python train.py --num_hidden_layers=8 --hidden_size=192 --n_experts=64 --experts_per_token=4 --d_expert=96 --d_shared_expert=0 --hidden_act="tanh_gelu" --moe_layers=[0, 1, 2, 3, 4, 5, 6, 7] --router_score="softmax" --normalize_top_k=true --routed_scale=2.0 --balance_loss=0.0113 --balance_bias=false --init_std_router=0.0399 --lr_router=0.000738 --num_attention_heads=2 --num_key_value_heads=2 --head_dim=96 --vocab_size=8192 --norm="rmsnorm" --norm_place="pre" --norm_eps=1e-06 --positions="rope" --rope_theta=500000.0 --rope_fraction=0.5 --qk_norm=true --attn_scale=0.102 --tie_word_embeddings=false --parallel_block=true --init="uniform" --init_std_qkv=0.0426 --init_std_o=0.0426 --init_std_up=0.0426 --init_std_down=0.0 --optimizer="ademamix" --learning_rate=0.000871 --beta1=0.9 --weight_decay=0.34 --lr_head=0.00748 --warmup_steps=289 --schedule="wsd" --decay_fraction=0.801 --decay_shape="linear" --final_lr_fraction=0.0 --batch_tokens=65536 --max_seq_len=256 --doc_mask=true --z_loss=0.0001 --train_tokens=263900000 --max_steps=4027 --dataset="wikipedia_en"
Below are experts of layer 3 (counted from 0) of a mixture-of-experts language model. Rows are named router (the router's row for the expert), up (a neuron's input weights, with its number), down (a neuron's output weights, with its number) and show model dimensions 48-95. Each number is 500 + 50 x the weight over its row's rms, rounded and kept within 0 to 999. Numbers have three digits each.
After each expert's rows: "raises" lists some tokens whose logits its average output raises strongly, later layers aside. This comes from a sample of Wikipedia text that the model never trained on.

# expert 2
router:460443624550463484485531565531565418516509481513479579457568487492444526548437553482442443517473567609416457449526465466429463440507529542523456
up0:489483502504640517459448494423510534461522523505522477439565517498583555430407400627449579449495474510533476498513439550520468608527552558462477
down0:487524352523510489539500491410408439486404495572515514502502510502500573433552511572489496389510428486463493455515503502525424565495458518452521
up1:501419447437449557478479542521495577603499489493590419575486554430486510414432528587569517490570453465481468427473505564448500519545503502408515
down1:496503515539399596492533527571482461460616507556562475427511518464492481491557529466482412500551498472469525523523471403488449523478430557365460
up2:481443524472400479554429491592456492468477582476520473509552526482509574566430542526435487468485517551507359562454510487467465492517558532553491
down2:547509521498444531460588503484494552479593447493494473442530503480512578480528536429594466446538488610444441585496501558541502455546436469342484
up3:569480503493405460530507569481593549410477511441435494470505483566509504521458582537476515454447503528518524490468468432526475476609514638450479
down3:445500377511563494532494440499533529518534485516429510556499448548404561535516492521568505504525482593565433455489427527567499448479444474536410
up4:485520486426406423501473552475476505536533527489469559574447560514378455443505452429447448507478501513525458460533445562484458492477450438445524
down4:501496495461435421337475438404508506496510522576432625534533504540454474538530530591484371508447523505429484393467496521574520446576549595516448
up5:569427582459484462523450578556552502503399489526499525530529457422483478422500481570526587525477414538477529472519498465466433431479436553465495
down5:604574544572425418525532551505469510476482460467419468544470505527488487562531490483448539506475471517517590524486505520410542584518531518501364
up6:517491560415473428602529399466601542446553440443496562552479504502528561499494519447548493563494490538531655535467519479511517533531576516526557
down6:485499537536535532569464499466411374532560485547530437588404473436468399582556510421556473481496475510463479415564548610483523381397487414471606
up7:513525360521458611599441436529535517503553561560530475474452511499541559417445565595473575515527547559529505462459478439588497519546511479464529
down7:481403478574540465598492378477479525465530477466474471495446527529492586523510510464594557580506412462494467552485414561518547527432549530560487
up8:475403432441521539540474456537431464525520522468458560507403457448496493513490433607520477546532513445530449516482526455458394461480544572525516
down8:498546511577473509426459618482503491460432434503507436536464480529477541570471462402476492566544432456512516631377460413609470548463511527586497
up9:582431524514555546438502341469473464436498451483479549477540635484528544379581529499483505465478558530543524458497509528518470557539493488535532
down9:512474495603518564548469446397467420437380489456522494540561398468475545538495519500484405411497431459531549448531523491523466471464419425538504
up10:427518430470469540424457587489504479507490571621546468497567446470548488400526509527531547522365502519551569468470447432462490537514548545448514
down10:402454456530648527453437491450439507446501506470552538505528527492536497454556529428453599463527528509504473448491534513519534519451470519359503
up11:607514544591403526442612582502468412497463505528549489585502465503492446507513505653396481514545473521505435485551585586506524503555551538480473
down11:545540583546406476498591597502498488541489496522599527566515445562505475503539533544422516525488545474474457465483471531557515530503489442480451
up12:459434444500413596503446440508545451590478492593525482501394471462548549553459472472488505525531546483477565473417474495471410563576408483535483
down12:462515484422524478557489484538458538448456588488479552441453597538557600511523468498566560512531567451628453494396491586507416488495520433457562
up13:511462469490454467444563537505440448453474478403455527565502403505485505499502510492492496573515597490427577594502508596439529470607541573499492
down13:520512434500511521480521425493447567507505462424459514556496449493434466493363484527485420481515465459457533463546488449491539385526497513436496
up14:536499510426462490513531487440543614449507490545491481573493529465494457406584413566540464572410563469497399341460478490483501501569510481574463
down14:518492448506428412439478545437435473461605487477478468451538486552527557478548543578521412505418536421498580488558504583523468470410446543564481
up15:507470520495459431542529450509537452494508437511494494521472515519442522486627544423567561463478513530458470519427546509518431569520519616517582
down15:502586446436540497403505430469565521498536523544543477553518473486494570590478464460474554498502387472525600514472422492525526546477464493426499
up16:440477509467441510510544514451481530498482496600521462543579501503472507359495491475592448504484493514484492508316498473520570557509575613545554
down16:535550444451495510485543561537510528505522405504440531413452534475459523470520491436556443488563566496411394501459479534491575446451518559465507
up17:456617531477517530548497478478520595603562508478499511493477507489502521526585438508611559478416513520506444404400589426501548548483415506558484
down17:606565479487588412497488454405460510562489482490469426487495558546443501471588553553547496449482515469517567532546451492590527516467422504501451
up18:517455526532496491538340552440532427364490522555422516467424521578513580556463565536541526539437461501567402457510418452447547466568566544468525
down18:553507404521509433569518464452494500401520552493502532513527397489520553608534534449453633507461525533526525532437531519500533538438474550480480
up19:433489537520459437488380483487452462476481525529510479505502489422456535479466547426490519504508448560540478538459508435514366523548527545475539
down19:569494486575607536569581468537429440538438501503548572515429526542497508555533501483463557478523500391513502460418455567543503465517538506427516
raises: "mm", "ps", "bor", "rie"

# expert 53
router:477529444472461464596471580527465394441393593517440480461517524458525478492513419516598535491471556519526506584489519465505508490598513550465533
up0:493511465469505480435547498495514559565464506531511498485498536424510489428554521424503482422507456480463430462496494526533528432498495494409554
down0:562509530493527447464427488481506453546538477564510441491466544503563536481450503542515530486414524636516551602475466471523437473486540584520539
up1:516525591429548447566511542400542510518456400536545602529516520515508530516499484537528499494548524513552471507412442483444520511453474481510491
down1:371524561475470534497512491547499511567476578475427417545547551528544401553426415489543486527584559506501421584518496524523457431526518525567521
up2:548490520366484511530559493535397451441569544485545460543493495422523646439414539479493431517475564460434548510474573489566416508490379515446499
down2:539531494508425532544561482567489469463473590431584443491452436471506513475529485529478565464423433481514542603473447548472449432491457460465530
up3:482478532398520434516518477454565547470482512535506554480506534527478589461439487526507476485584451507458495516490509569471479498606582655521488
down3:520497485500416522528464532436483541405487481466448534520480564547463443462576547540579549532463489552536488443544572427500457484533535472517536
up4:511467442468415526574514497477546461521489548522416493487394517462508576410492557426542519521431528544426526478462499475508464520410535522463518
down4:507547530512501490580533497489492467516546497547513529560573588425457544492530460520411518497521507565540435470572520469508455545515505514540485
up5:484479442475424519499465520502587543515543501512505530468524512405540512502467551452484499497494517503503442481467399498540445568551421530556506
down5:527381509472463477429485537497500565541473537480438393451585470502537525527501468478557529531456436430508544523514505510527500481496479528548426
up6:540519587552451422503446522522458531578561535600471434553533465575502434498463582510425551493478565592552575503428372461509552462452473594441475
down6:414518530506434516599497505480533462480585540515545495389489571451571548486485508534426504474513521614589481482476556497581455457440488404539404
up7:552556505443580534499470492456502569476533454521509474581576487491475555481476463494518500518454421549492471477522507509453448484513529579537435
down7:538439474549494484529549432489496430430496478498433544463559598508458493414492518558564418481449546472441470504564484552447542481514576474441441
up8:433475435504521526536495504461453561472454467472485568483592631459495415445480470545533486477518486506533435452482503362405474429429483525468434
down8:480531573508394567495534446522498513456521502488544505541548522512541502428441492578466553499588486537507440524453492420516430451432551476492426
up9:556468470439452415493431462560512472529494538574538488490585507501436471561474468533499601496526549552538494496486537420563421523484464489511534
down9:430514472456417539567540484538451578486522517471466610506538555532497511488610495530561546491475570501470553428517587466423558421454515502545461
up10:411459541369521497513476490549472527493504534537509481564448474473530525521459484508565581508470499415497471487512355419492522487555517487448517
down10:491536469416441423490498372534509421438460500531439528555468519513496494553495543470554538480519401474477430411536479545465497467476522452521504
up11:582464500464455422493527460444468637562490545470489484528522553549514572504503498553554488491527573454484470494472508528577541539502572504574481
down11:519562511581481540455573498556473554534438530562503493510386477465629510470489477530528471459520501606553425516439486464461548462502593447454537
up12:473431480420511422434500523454457624503428496556517439490459429562489507445531476509482548536518565530580413494568553530455479623507525572456512
down12:462459513550628559579465499477452540532500411512475465490485579462461468497475410476551500510500552588506486571550461499549584570443452505621509
up13:485563476539623541509503497423475543432472482458443489606542521475436549467540485556480494481517528452572349481457505445492464575517542478516521
down13:429428526413506485500596515598508487481517510587570518531456504557409423545525472545531457491558517510503423540452462488446429545475382501579422
up14:486494533420550570447428447623580552499596497514527581442403467524553492563401506505461492422419556465475460481487411429514483456505523473439560
down14:479573483456547481463455440423571483477532521456510542594539511487437498413555526439507541498464423442500434511541524433479490465443474429498481
up15:486488534359528563608457500513498483505474535490415511592538448589445528537401540553517550479574431410577435555524419505409558553583561486464480
down15:453461488459570454478488538493448559494508432546475439435471481486517433550571462470570522551475551447504379604526464553593589496451480562630583
up16:426467516411603401561458571408509503494477507494502479512407491399436515465488464505497502515465507502518415516536526422427545599453451524499506
down16:443480520429498559506487475537473378471400473552557521521584537539475527528414425539551504501665549545398504499501420538484540499484527544476423
up17:519481609505614583498479598528575544532539512444490558450420478529534519464497508534533481513512485494446413429537454322398555556483619524512512
down17:612482485572505490437543418449431421457587461556494491544505425425474477334594570501537454466506530381437535527536502551454549493568533489506448
up18:502445598520456505520537527505564495519530554470520497530575494653478417382416528462482521510529458545513621515451527466562577398493494416433468
down18:510464486575590550536558427455481498530494388476478486534417565505530516609475512583545482576505528486461446523586547478540434548399485559401517
up19:560546535460460401519436446455537487441518565524429488597517465524557532500489581468547537506505539493492587491487472552467546501516478491556608
down19:435421570498521617441569509488441445620555463609481607389534548432459498438628498468559473540513544487548544465489551463502444577476444490471480
raises: "play", "as", "\"", "t", " and"

# expert 24
router:542499435427584449488470495517453488507487402454477492486460431449478506579561560552416440516513513469528562562574527562521534507588492633535509
up0:565434534474506543499431519552432483543470495510478452533472545539548575555504560583514535537537473476508488520580434492461514582497497503405508
down0:476504446527550556480564539478481433464489424542500436322540557472524573458428483482511522434381566555535455407455393521427464513507467496541606
up1:504515573520494447436528583506530554474546528456476577535492467499482411481450535500483560484466531452569530495537507537471533580513424452431499
down1:645468549564537438468632498523520513489515507528447483473473500502513455478428490464493536477433555556530460492458489414583506463518467393425549
up2:529573519454503564432480569490485480485534480549600609409493453415437472525534561524479548433441580484488471489422493487395474470469489476464549
down2:473515395552461464519512386460502496552534517461489439526487500526566461498483472476594397562548477407548501614536493573491494447538592553417373
up3:503460495507484539482455513570476570525508474538503529551512554434440510465499503457611509485418404509416502481539533498487432480486466529469553
down3:499541491507425547572458563476575582502535527500572503547493494557475487522570484463511548512468595560507512471446471406532428534440536424471450
up4:457429537460505482527448553462500577420523536530421504505581470528502548622435475513486464452498483415517573568435489518498496623517440503526518
down4:469476567508522463434425518479518492488516568641524479519518429455484571533450430412469521475517501523541454586504498372590570557494529530502471
up5:455487610548452502473479526445496549464546524500440388494489477567629491458437531509499484456501504458420510522508464511506428550445527471513525
down5:519469527474538521449554472470606561431416453516421471478421469468609499511472475572460559496606440460420519466455501472593492422469508550429615
up6:529498508458526433560539546511509543517534497533515449560507540566485489516473443491453541455540522567541558535521467595381520536506489470412550
down6:511437423598608501554538494546589516473518486416426477469555492484524588447595481486497565451544427541497448422488535497587534512476552567467560
up7:498523473507412428543502482593459478511528495483465506463499517433507495488503550546470490503546615488519480475577474465498427500548562574506446
down7:478456497573427540583485417505443408493499479524526462582441474468514553535477420607469474522501452480547468474481433512448527443473397507538522
up8:456458538494517486481402483585513494457676450552501473618539567424490573597506510474525555463463486454382484534489580454385504496462550505447469
down8:444500554494481464614510515491521476539463562428524508512461521535489538513495507472595528541486468560448480554476382533531369435437495469494534
up9:526477549484471511489503590558437515496566471469520543409581600576445490567423590484492477492418547473583562485422464580452495535419498521548506
down9:456476464482508507405466480462490559468513552511475462547547445433565579487519444604400545466426502469519479562538456488612473399435471463476479
up10:425460511499524587547508506495507495401497490495532484533486588450527620450444467388519513522546523521624497486481470506468433572534473545528522
down10:510446497500544461415539512632555483423483590536499481416539616624517551566495595512500583497468499543495461463424448542478465573428508526489549
up11:583449597443499435486527477456533551504459554585475458549500539490502477583443428485548570524530453487516440417524516419407530483536571509487471
down11:508510464411489440594489643517531485500474442586493479539485441375517522552476376519476470498527458453538494559556497526446582560451459526589469
up12:487453573600464461636524490550581478454646475506498587467547511491483474622447559580532516523430517611500598552509554500459519483376528473515494
down12:434497470433475475518461471503401528518493530481515450525488413456539483611390583552428527521533508562433557454471531406453454428457425513484509
up13:555553517547472559435456553458537519465515514556545474454478448566507586527493492491527539530483530459541513488494485436563452515533479485488437
down13:493586505481534442479549530472482463480446601364558441604546528411523493528461603492534477487487460519437640492488519532476572532542452494513458
up14:424487591500453543513557472548411477544505561578555540497541497488501495542545595478401517497495517479486562454402584464545480493460500481487497
down14:511457530541464533560552541505545505490487467440448384498461456466530550507538555530483498435549485490555407477456506545484518408498526432436418
up15:498501504568467410469476468522484446513644467452470486472496506457482514592451499508542501500577587527537562556477404482515466512543517489476541
down15:500540474482525499474474457487497614533466557530460560519598457432501525429584516481515473459448458577475535533586524492476456476481479482517478
up16:489466573464468509491459502529525549427478555548609580506580539457558484541420508552520538417544439519483480498474560446457448560492527457405516
down16:456511450524512506495428606514469420494488445465520540494529513654496460511524451449504507504491518452573542476569502441517491368495595569490501
up17:508515551489484391609569406489555567531403522579430563559468526578526493463553554564523462427401542428517480445509407487531536512537401580397557
down17:510562402517478495481462452618566465457560465528591408535495459509473444540448531546503612516551514485522487511460403509561489486435486509418422
up18:494513533566434428443584560564456554432488494574553556593495545454496413496460436517455530483496476492466526448460613451539564533512450553559497
down18:407466506493484501559512516409409484450522496474558470577546545416465521519474501578486455492589417461401427412506524537518462470484576545536543
up19:512517509444504555528528520433511499542530463479526563515457436464508548500554428534535592486532539549412442447396450375455518587458485497450550
down19:454527493480456443399498407566548537486466527638507523457517470456607570526485480564644544442570555560608559531537515457548520530493528426438495
raises: "ate", "ár", "ó", "rant", "arl", "ture"

# expert 13
router:486491436526551594444549442582487462454581568474510556426624562491429497461492437472453559472452534550533406445561486514535510473512458500463533
up0:506494530477467580540432508454439549469499420571470416592456561495380480473437582576531552515549530479604431448497504503449554501479455545550477
down0:525558579553556433455540505464460453506530452513615449457452576454448484482486482478454502420441453472484540504568439522442500513470541519549519
up1:465456566400433637555486489530487490467463578468543504500637558582466491503558544534560405476477581451492452477487423533524463449570453495388468
down1:463564429531487459543480471421475455532515491495476541493557529525610453514545539502375483477542538469470505546516507599428639547603517381437553
up2:484412409496548480463508605510492543549454450547591514561401511500523500507472495555520463520465464518423534454497545506455529626557595540533563
down2:553405539488483520623430541495462573395466487497504465566561472497546521486518429551449573545414490531456564533446489496503525433496521446490465
up3:547478502520477405438526514460508547535539480442467460427623485507500486407487591506519592527600473483502466477475526442557530488541428504416473
down3:638481473511482498521542489595531321546483495611482506453470473451484485513442511510570496452462507501465460459521535553436473495496500458392426
up4:437421414448464486530547521431440479404532546454539561506549502567442400489462515532451528625421389465486501468514523543449515458462522536436524
down4:523492564400487494576393473509535462519637581404488449490477501476563496495571585550505527541512510496546554510537444452525481428476424503506480
up5:489563508474444583453497543470460449556499482419507541562572545522510521503360491541509588416603508502551572496540471502398412494445596557569428
down5:528515497371549535462469468466562555476502519402505511463490551504560532514499505545492464514556444531549504534481481425563459616464567465577462
up6:461557540450562425505479461409448536530513475482480566468541437510533483468521481520511574453495477500536511443446478447391402459510443459505568
down6:570483492536562406566443500482489563566512520416491479494530553438372500547510438581418413535532543499491506509506461442481524510510613577464405
up7:513431442540501483546453522590517465524531545537469538506529523538578473356507484496497484492458493553563527438471528398554515501492523512440525
down7:415515520599489553513538550519550413513522609413490517498542456442526487509507562544464467538553467508441566485431567517502453446428551448431415
up8:586439481484462430473586485530467532475495497588478427447513443535449476464648497491520453567490483487495507513488427413529455477517561443471494
down8:445480430494511514465535506508433488446485585591444475418460427537520539481427465460416451502419555462462579573505467476580497530487454572481454
up9:460520436486526474575456600554483536521580375566469480523474482468460436531492505543489516475549499488422463502503546520509511503507430514410573
down9:553463543520545522514473541397435585560485507524464474465428507465438537507474597436517556493473538511451492513476544504540472509477481567452465
up10:629438509499500503475504570500572507459574504499630479498564448501496504470494504537539461559379501417426474513564527575483489546650561519353515
down10:537453582572458516528425531528475554549537449438474529517447491470405527448542542547522503568526485516532410475454525460555435468499564434462475
up11:424498499530558435534483404611494421440543510525462515484458436492470550500485528471428485611486457454506513433512472455468480540446406532520592
down11:531422475496565407579516401485516425534455450503490483506528441519465535464556479533539594485512351445564526531545415534460461521493599541501397
up12:471502528540504469443510484497441547574522372474470462527482442604456522396530440531492513471423471481562476504422541548489375522491515481536493
down12:543499481559419522502546520479477515452533535507512495454479655500490513546566411429578554468412533470486489572520535507517516552505482510452526
up13:462441498401513494471484525483373446519519470576532450617559548566460471431509546603505519409511497533633569412534580514497423490511469509547411
down13:450537432495458459513467487518453566555496456482536483585503513439479553443534418504464491580503449392545526538420438521497507557533472457475547
up14:498472470463580479452477467475494558478559438503463520467448530525491583495522510564509404380415534503433418534468573550533392569535498562535498
down14:593540458549533613471542540548569524548576508438488545415596478543469531521514421528470515522585542518623479482530549534429426488457377492540410
up15:445473415480471483435445457581502506454546475561475596536572511542531556520474591484610418507450507542542413470537380516504464450586476535485591
down15:484498492612514464519487443561573541498534475504543480442527486493537473488490579485455460470469472531555499474601634506531461405472538551509481
up16:472517509560483487591438460472558592490592487452497469522486538501508408444450579542437546458530528502549546437525421538434557487499448562499468
down16:550619577521422465556571526483503513552469550503592503387396426511476553523488529446601492599593487501559516475472375476502451465538560461548497
up17:605525518496469536588480516514654528487495565500499602612414507459445608485466476597505578545493466531461516493501544514513484464494491576474515
down17:456475486495489525513521471536418432432485616503450518502482567608449586555483491484540616468425449489506548459545593511512551584548472492565486
up18:548470509489512545583521579485473480484478495483487517455625501508484440457499480621526517509573480460471524502459556552516472520531551514384579
down18:444549438464584478436478514507514508569538549520549511569560497569564499444403471497563485465490562560360530429602547424456412496494541536427429
up19:404469517559417452484518602529397562408598638537528459484531546497459546593467550576594573461467528429479451493578449541543462602525477592455534
down19:468461540475509374475488518465519498520613381494442551506533453463535550457499549458432526492427504501466503519502447557485581652521557462458527
raises: "ive", "ion", "ly"

# expert 16
router:549414438545564506542472469409569410453524413551556461479490471494472569501507427508577521588562498480473492536489471510513544456485478594473483
up0:474532538511485574542468450551484478530573538547440573474519487458406523434473559447446471486505557376491499474496556493460433500582471423511521
down0:533413521495492530520524394574581539457490464484571490592520478459523554509487533451464597476509519413499526493449516524373474461479525569460466
up1:582533503486499485410430519481369581508385536442494450545449468553521493529444491550461567489445334516508510458500490540522486459396504447492517
down1:431491493536501486492494402545445450608501485447501476541504506587549520560558456476444453504572500539451517388420558457467584539409529474519471
up2:486560528485480514588510458523534461482605547538491465522538461447469508592506607433534471472452507500484528418476452532475498477515355515560545
down2:462494519434503480482525464514485530496534472476422458502498490483474498477529549457517475474544567465440464603472475559514440459621532466511552
up3:535475551498450443498495535563520436539472551538483575474489496561479573510467559478503567481479405443500594523570456525385493533436484518417535
down3:445559398538513540471594470494543499548500528459539501482490452562458516481530415451451449498518488498424459574513614546468519530542455557520454
up4:477499562499449508528553454483459491490512528470522479528462497540508565573447526410550499599542594421509409465418493482483473494481484517520584
down4:483472484445524506499575551579490533481512526412505555517473526459490527547577468437563509475545531486430479599542476478496564498477494592484550
up5:546550489557485530635538464478564561452535522489545500545483494577425500495536549429490464458397504416548537448576420457481559516529370510490539
down5:551422526528451561506505454600524528558566570466443449566461538450557497511453628510480495536511547442472459507455492517458496555553511463454489
up6:486464558476502570397447507543268544501423484387507456542493515606505484418473459524443453464517523474424480516521572556516547493499510486505475
down6:415540478554512495497519462469532482484521503421461523452548576513468492464508533452515625501382355527454505479426505526451481476560585460457489
up7:592456496485451662529547508450535453418454501547488492490506499470564552499533504508589530509502535510462500430456560456473438541502424476563468
down7:528425486567508511507460502476481377426481515623451459492446500519576505502447517578567438472423545481471548450536539488537547485557549500488458
up8:442465554435502497411466467446375534443516477417490433581465512413522572473568512511494616557518404506407499488509582439479514504478644509390474
down8:413491564388565475501482414455422575438515573581506502487546547518597528399570478553565545579445479444490519419484484393434460524493582491516551
up9:538433545426457466472435512460447652449466527507496537494544515499547500434528514413524579436428522530378513436459363502440428450521548465445495
down9:576553429404465508419503430500463475527463442538497469580554531514461406518588453498490503559574477416525498458513533472429572572454500477568558
up10:502424505372476470487510526532485470509405535573548457533510512520603495506435625492444593535512526541489612477500459488524549556548528479351550
down10:432480507501599536539548543439406574438589475611576473600510521512547523533532505526396457585387514477575558501454528568368533511544509532585532
up11:517477461483440450462410569511464563592551509499446523544463491621471536518446529558448527424447418474467609534580500566455481462457523479426532
down11:590537447540565469566425491536521467436514514541532494517455466441461490459538477495483469518516389413504517387556566490423446316523545520499415
up12:592455546526496526505568537454534583559498534498556494522513545455520544494511505492487474468478531479450575485482495418462459550517461411449550
down12:546547491506502531606487578501597430556503509543513463503478548489519484494522518531510557484486559487470450541515459448538459456544549554605534
up13:475538592427470489537538502451623467474493501506467625556505489511552420561456437458467578473531601474598579501400506473502530614535400507458460
down13:525531563633488444495517423578417451456423494545475484524484465480545465476585467625525489531530461572422581433570447474538428440517463436503489
up14:530438455459534596591453505489562540547500524529514538593513527424522529542548485457443435509441519556490461435482506478527547504552470485490461
down14:468558554461375467366568486504475521474502511553498546436488472546472501475480482537517521484537587513475585468548476568468477546517563459537565
up15:535485473462534436499414506482403511484436484553545484554472496573486463521502425528478477545552414464507615578603579539401516465532442486482510
down15:537482529576532551526519447528536485565514446425433612507439470525472570523507573459470624443482438449468377465544492547497501447487505500439506
up16:455527506479448574513558517416441483485485547449571520525406559511517595442516436536464507448509411554615519465500576417480437639383556417493468
down16:502549518488408515478461466517540529605526620531539508455514512464489461500408548431412486466533585537454495573484533538517580531531366455555426
up17:410454541498449470613485472581562524451571477548488517532495486496468447487542497480563499499480477490439550542528453528524540512541489428453479
down17:486501551488486454523464579478532491475574505455548467523516427599373465424503452508504431499499484448583485560484463557435451490498482532527501
up18:466469483449504477479422438496502556562606533506441479492435486572480548517471510561483467498459447496614490550566488496481433468558492454493486
down18:554509486482522492506384505450531466514416584484570502490425518437465557534564485461505525466515448487426571408482487509436516412503614469554491
up19:494577464501549460560474460520429564476605476456493498549518490506484457439516496445447535489447474520538454484509471515409485450481517475602502
down19:473493489484482526581467505570476506502450519503488519510473480468521457490573508462594535523640483519413553584489461558516445451450484499474432
raises: "és", "ín", "í", "él", "ía", "ā"

# expert 17
router:520625507478509581496519508601466410489560507542470612473504472502545590443523601562497416535508499434467499604509562487396466396572441504451519
up0:471543538432450409462393421509486528481517465532438505471588493483584492364516509641557531501487475471528376448533522459513447516455451600489551
down0:551383472527562549537559485580510393460559491595548490556551522503473519459484548416464424460586496533475544619528446488560541532518514568503476
up1:446533521449511432558529546504584467499491491489470463555530534517421627578517503489543528545463514471539511513417507460442415530538467576509521
down1:542524528395441517496507527580464500496469457526558511459546498480460485513487444585484487516523546461503508537506590610465481413535477565462572
up2:503451544506482476431486395506528487381488533472420438507511516441530543459447492556594561496462516495460569519458432557474418523547551537448564
down2:488474473448537507367609453515518563495492455532502484483447550512510462524497507565535463518460466507417511536451534542400515594467552421493509
up3:434481463460478452505443480458508419511463573537544506490480452523488573479541513413557532538512440569470453464496543453563474520629463605486597
down3:514539442477532519463484474472536501478487560494570584469508463573476505448492509472480552644487547521448457607467563489562490366563408483330554
up4:513460499585569527508509414444562629514533454409388512483481391503557507482466426525476476536470554468513477443530517488435515481427476630500490
down4:481563480455599499425569505527470493486508586450488451479484477670600518554488537434591539520483470444594443511488428553501430473539484454540540
up5:493523457482474534557518550459533502553473578491519488501482467552556423407560451523547510416408495492440508535370423569477511509469482490527453
down5:504385584463571553424456579516453445561532531499394561529472524413546475427569471485439451489458506481430471505502473424502499499430529585545502
up6:522482552446470497565527470476499477468562567539492517529504490422587558520463467475511487423454504484431492476504382443498522503539454624414597
down6:530503474517514522437531378518479482598502593483403466526574486531423560494543479521506482485545537430553412488460542508489498479497504452486429
up7:505496525435495457445410418473528556524438515552481522528520454473506439444457531572608559498489466471494516501522517450525503529566448551486561
down7:548416450569536518544493567571566499418576477517515509478496483500446517495422523512572423459585561632510510461483490516480537513434479585383433
up8:471529462567489522524458446430572488557519532434549449565478401525511517508498459456459492511353461436379451506467485452468485495488458471540540
down8:504454555441421623463507493495564473473521606435511456568589448490496416432410453417506543495474538421434495544446589540454495530467513544520409
up9:479465510531551491438535399434549501558373545523479507537422412502465490489536479535484519584381407497551453509458534422509448484526510489563451
down9:601588503410454504437448477495461461478627618483512372512575516446490495532495467451502497447532534511407561552591533602471547470508541500498508
up10:509571416500412514456433491481592492457419632453542453567492424416500499472414480609477490498500576556541573449418472523531493452464497425388598
down10:503654522517448481503513560520543486436430493551487507572460421422539483460525476501481502422467446474546485553485362429471411426510502458501522
up11:494489503550456451475554523496429451517556515548449533465429495421331387412466500568567519579423487449476487472490538582497522525529489596530545
down11:511377475511498514470551514418483486500451473507437480482560548500470449514533628527426486493481565397526501471592517440549508359535469482528443
up12:529495531472473505413393406392478586516522522565605480501587491533560547392473458397563522527391484545598384492411530489421438541534605494475423
down12:545546445576459465564484544479510561388523541489582438498512574469505489485516481530542478480576520569499600465441431567518539537484549552502439
up13:457491550542520541534403439451436495531484541531449510475462493518493494449522502530465463496385570460598404486406498473499402501462489449466491
down13:615471440501574544511460551542538416523499538492470526465465571460539482500503514502563426419579521466447552521544622452536555512462452455472515
up14:466385441454565566583463555506505476477489528425472545514495516460388495599379521538613553492492531567444514463471473447391474548587552491497489
down14:480565456474538527569480486431477517426436450563564497492537442434530478595577622493521575451457489479459484462418478538494502497435538543496467
up15:501425515445608527475533462456402527483399544424615521538478483439471519446457493502543562463465486537480530491461549506511484513532511475521431
down15:523603508575498445490452510558471447506477587596543513530534450522442516471484438432571512429490454459496548506370431580480506558527481497542413
up16:528434554473467500462534605455534615566573464499504497493463551521464533482500453488460517528542514466570450505473465492420466538532509550500564
down16:517571552519507461467507525447453476543539485407502486507519426568429437543624535472514559491481480445470518502452511432559440466532471344474492
up17:491492508460472588524491473470533463465486553526511493499499406518516484442511494498466640540537471480562498438402559491458444473531506474518451
down17:456439525498481564461402464559565502480451550576584464469463509589517538549482568506484570472287480426434477532479478495479521547540501461480491
up18:398579476471423461547468485504523571506474462519533431539560536480432441500497539549536522450534586440496525440514498468528541527620456470448446
down18:458460552523516466557526518499510511415562548476495482565555525517417557512544563485436417558469426564486508457478468505528532447479405426487470
up19:484409508510444444509495380512482437501530472558503510559513490531565561463537490460522507505518539423492424473538536462513552516562509538556573
down19:472447433394467580461530502556573549505507489531497429531570597493572523497454423590408555507419529409544549413458539508481458473536528428448584
raises: "\n\n", "\n", ",", " ("